Weights of a small mixture-of-experts language model, trained from scratch on English Wikipedia: vocabulary 8192.
Below are experts of layer 7 (counted from 0) of a mixture-of-experts language model. Rows are named up (a neuron's input weights, with its number), down (a neuron's output weights, with its number) and show model dimensions 0-255. Each number is 500 + 25 x the weight over its row's rms, rounded and kept within 0 to 999. Numbers have three digits each.
Before each expert's rows: a language model's description of what the expert responds to; "mostly gets" lists some tokens that are sent to it at least half of the time. This comes from a sample of Wikipedia text that the model never trained on.

# expert 8
What it handles: Sports career vocabulary
mostly gets: " break", " .3", " review", " split", " losing", " broke"
up1:533531488467501531546518562505465512470534503482496492529498515498491520491501515494488492487470438516511514501508531538510487518436491525469468476480502484487545497475485479486495470478537557503466463531521504502495448442503481510523531500503496524497508456493488519450538546477483503475483479512501483466501534521484471482507517510570501511508496450499505493517487509488498550497520440483493503477464499507496502504466471463522486506500517516533514538501499521471498483479487486504511535530497519517510505497489482514561515509480503485511458534523483551494507495507529523506474488521474469460533527488514449483530480480473520514517464467427481519490483536500511489507455502506442474562537532482506463493480491507491535485490489532487467500510494488509510477476526471
down1:486479504544533519521495518479494527486464488496524496485540479477508521547523565521503514504492487498480466465470492510463515473464497516521456513480519512496491543527533460510490534463513440537466486468448513460519492502506503469498512439522503524509521473525480485509519486450505509494487526524524507475486523460507497549472493505529512519487531528500487543478524491473449492535522523521483479494465513501461497524504482502488516552533539504512483501485473543525501514510488521508527480514517509498517496512498501479529473517536458498485511558530532521474484484444525484499538490438468488479469481452486520497478458543472484462452501520480511532476486521500517496482485550512530515513467489514498472490464506530519542542486507498499472504512480478474480497506508551

# expert 37
What it handles: Verb particles and predicates
mostly gets: " up", " out", " down", " back", " played", " together"
up1:463532489506522534499481481524564484486486546533487525469466509488477492492478507559551476481485518500519503486497524476518503472499522541480518482498445493511517494537512562543464492477485507480510509469560469553552464487513494490503498519501506496489514463501508524518465530517516504492496535486560509470491516477525495478501497526492476461456471459487542497503522495492492517518498514500482491488523488521504462543503497473525488523520521509494524472457498513519471534460526462470574466490524540535515479576503503518502522521497498503503471502507469466498530490499530502484504490486439471500550517506478529501511501500532545524464488530453507484504552501509451508463499495539486493502508499502500495548522484512504478528492493527482488498498532516490483544492477504
down1:466485494523500469478519512508511481497483505511520518482475502498538486543468521526495519508487515484512477527503505486509534525512499443542514505489527515465537459567482513433525522537513518545508484508499521518470541505480462546552512488511515484470500471495486544542504487475513539500476507484532396520523511510469534521481466507487515491473478457497516510505510473496524486554493501547471477534511505510451499497464503456529493497543527498476484495500494518468530481497519487505503504464494485491467543471483536487498464527518495499524454511479516453524520479484519496474513500493485484485498473503507500498501529504495541463448477503482483520516512504480514491492466535484549444522511495458498509565499533487527519490493495516525521519484504502469469509456495466

# expert 45
What it handles: Western surname pieces
mostly gets: " Jr.", "ić", " Jones", "ović", " Williams", " Smith"
up1:530560475513519477458487438536521488504507524467533500531473434458568478457530509513552461533499463480484512542504479470478489511475491527558503509470531531504526514475513510544537481480539492520485528456508472541486501486505453489498462498467470498511497542506501497499509483479536459530495493501467519485464484523516521484499518472477495498512494481497481506512472498505532494504447477509504495500514481487488461516486507552481512474505482515512523536496527528472465471494509489493502512514493538509552491468510492521518534519542462519542503524483513517526481516504501480509457524509500484504486510485499463478501483500487531491479550538481464505552538470545449536539502502477480473481539510485518501521497481453476486537530479478504503508496512476480486506490479470
down1:496489501514468494519487514506507503522488476485551450506514492458496528514505540538500486468472527524492559548550511524516507535485549519466462492527479483461480465555515487494478512473496486505513483481508525457448515449519519538460529498533563509483520464509465477502490487487492537487486488469509516495500486460530514486536517485515498499518518524518456463512507529480504523499497488509517510492491524455434479550486473517475496519489487489513522472496465512491472508485495541514469491479483488533504497481485503519529470491485503469513489504527510453471472502499556555469488470488489498475457486530547541488504517477524487535506509523507472532473530509501511470447527517492508515508483498486471516537521534459518491439489512478509523512486478516503538500470531542

# expert 12
What it handles: Infobox field markers
mostly gets: "Personal", " Born:", " Country:", " Coordinates:", " Type:", " zone:"
up1:470517495499515462464508456523509473498502483469500475509479487486485486507493540458494514513483525496502526553479519485516499540499506489499473550474475484540499512512475485531489489465506487483519532508514474497490509494565465507519473524522492488549491568523489543508479494524525500520430488483419448512507526507497524516491503470487532506484504502494531494475491519486540482502491533528492453484532522478528509522494455541471544530492522483450500525511492483501496520494472521505471492481485493534497497511481502447544478495503455502502463518516505551518531509510540488472491482507491444485468474479514503528488547516566491533462471493489501502525483518510493520498486501498453469495490508461491468470459490542470506505479484506477465525476550501466537485461509509
down1:504537519521456499464490496504498489503496519506514520457492502508512552505487492492485493494484502516505454499535508513499507560499528550542542479462463513499492509496500514515463553477539463493526535488488484506472515459483459489505523487544474486517523505451506493486455528464467536478525519452497502533498540525491490485471510519554501495558470524494477495515516536506505463481481514509542511511490476540481523551533463470480530491485478497505535495486486455482527513467489494546477455469567498470473481496451430491458541515555489500443512514473491535509497535542509497482517509505519511531506542481482516481506471476485516528480505475482473510488483485511468477497525514497503482498497486501534497517525510486507478509483522474545515502460519525479491478471498501

# expert 59
What it handles: Colons, dashes, auxiliaries
mostly gets: " has", " had", " have", ":", " —", " –"
up0:505478480505493493502458495507473472497522501508459510511473503500501507478520482502542510531528466513442491506513470542516510559516530481499493502454517471415467535480463474493514515507479460494515488492488500484496503470502515466481499537503532509518472504446511491494473513491508474447512523495444475520538491504544538484493458463486562480495530469532516502459529518526463522479539474466462525546494508492524505463505545468509509506452458458525489527472519544509542511482535536487495476526536507480497517466468493526498475521483506501485513559487467467524485497519471491477531507543488500481487471461487519483512555490532496498477506478491496474506490461499497471509523481515485473541476523514518499511471474494491464508520482510482455494493511500512512517514550515
down0:497518483534534520474515502508520486516535508482511470480530510480490508490503530480495475508516478476480485516469465531532517474503489500510492514518507507531483501501531500486508515487510517540488510498502514463550513494471527509480519479517537471451529479465485555464491516512484494465472497503487507515524466453494462485526527500470504531498476514493468505478513459508554479480521485501527478510474498493457529532582511505556473466515486449515504557558488515548538500489478507515509500470482508494476498518508483523546453518498495529490515484524503525516508501523497490505464494510532509506481503557476508468480468476490561508471447473523527539460488480511508467525493540476503476463499508487500462500532504493545493492463518489487493454502543465542499472475424517

# expert 7
What it handles: F, B, C letter pieces
mostly gets: " F", "f", " f", "F", "b", "af"
up1:515446480519514527503488506511465484522523512487494537498527464510491498499526506461467507474546494472500524478502492560497518454505484499568502494506503530512457497520520506453512468531444492491506516520541503491501490506483490499531531487492489457514472437507548492490538477478518542516502496480513469519487484455537507497560495509530485513515511501536451530474531472476483493459500462515503497477530493467503535498522454502482514502515509469452519508528510491519548488504562511523512491527499473462493472510515518516502535497528506518485464479497489514522499505518481468502526522467511521491517503471480505501537552475541509524489489486496527552519476498472530489493509483497466481525517516499494492548517473474466480450467429508484437515497488459514478538529508495
down1:533479435507517499469478501477457511482521487511493524522460471553531509486489474469487492479531499486470445510471545498506463472501537549493494491518442511496496476481553504470470474512489548489499494483477476506508506538558518500478468445510513516515510505530477483492535510512500479501521537522497484514498486528500444469519515490502480521498503527511539506525491495475524501456512490525491460527522460506521451517522503528487466528448517507534488462484502488487489521476509501497486555520446536522504492507472475453483503512534532496463529524494503520475527517513519514527495510531454507527488497494515483491517479560493506523504444506504465510490479504512528521470493532485553487501486478524531484468495506479539503504509538536537527502469480531511502495432529503

# expert 49
What it handles: List and table markup
mostly gets: " ​", " UTC+", " Kingdom:", " Animalia", " Length", "-"
up1:492504498506489475523484475533544479494495484454439490491520518533549512500472479516497540498499478499485480520509490502492537518525530521510461489463487510541498509524521478515473482487503489484521454503529518522439544507515519511564508541473523539519497491472536492470461488504476478478473512525494537506579464495498493499488481501505510498543527563473498520470502523490528515517538518505486528531448504532499495537511518548516483524483474481508524496481500479511510474442474472515479516504476530462525480487462513527481488480501517471459497473486526484565514511494505514479446530507523424511528520534489512475522541522507470492485503501471493496492525462503483530480494506522474482494452486527522500485488545514489469520492486499506492494515456476501483553511517541
down1:467490500459486458484490493504516526509498529487540524466484528452454547542486529506526491496518477484495516499540486495482539487496508486478507495519493483506496476498472489476542503521525536480535552496495506530503493507529551482511525522492513530474513536465517488489522450462503518494516511490509505493456529461487504472498510461490530492483524441504505520498472462503512535533475486529477488505517541489488505492474480532486521507498538544509489504531505486475479447492476491487507518467504487477480491475497466517493452520487497527514466468468534490498561477521488517510514525484498517487465448508474513550467530466549485463470434517505507497501516478523505511531493507554493513539510487502540512494492439523507454503518546497458497540561537479478476508498474466

# expert 5
What it handles: Mid-word consonant pieces
mostly gets: "ro", " Cro", "uro", " ro", " gam", "pr"
up1:520495447515526479516499487545496516458485559532532499478553499485519508509520468512522516506502538557498494485491497485522494500490504562549514471465442492507479521504483534515490464468493508509515486541489500532480470494533491513533492507473496490484509501498510496438549546516448492475526471474528454499492526493528485506497522516460509507504493518470536507527443463547532512512524531469481498522498474485494479522498484513511474497453542488501560481514481515512499508495517477491490490487493519517503491560512536526503546492473485486543505486476517475512491486467474511537522493527505520480507512434498482531497519517518460505562478512507462507469501493529480506450453536469522547469490507506480511491462508483463494540497478506499501517480468460491495482525519498
down1:541532509497534500518534499471550495496481554501480502485457517484475492496499498460557449515468506536514500509507500503479539497496493519473495500496443520496510536500556491526533470497486500484474527485546496497500469506479472503510515469489468490496542531469593486528499473505517474539500540502465511497512502458478500527554474476521488449494490445521487497519513497465480528523492556491488491486500502538535507481469501519505509524465465505494472512476478529471508482542498536483535443495490509490509508488523466475496491489511480495494470498509554519480482500469505491463479488522514512532509508504514494514498518479495481476527482437478493448476512481510489551474532482501497468476487531540501559487522490536518523471521476525550529497514477511493494546482521492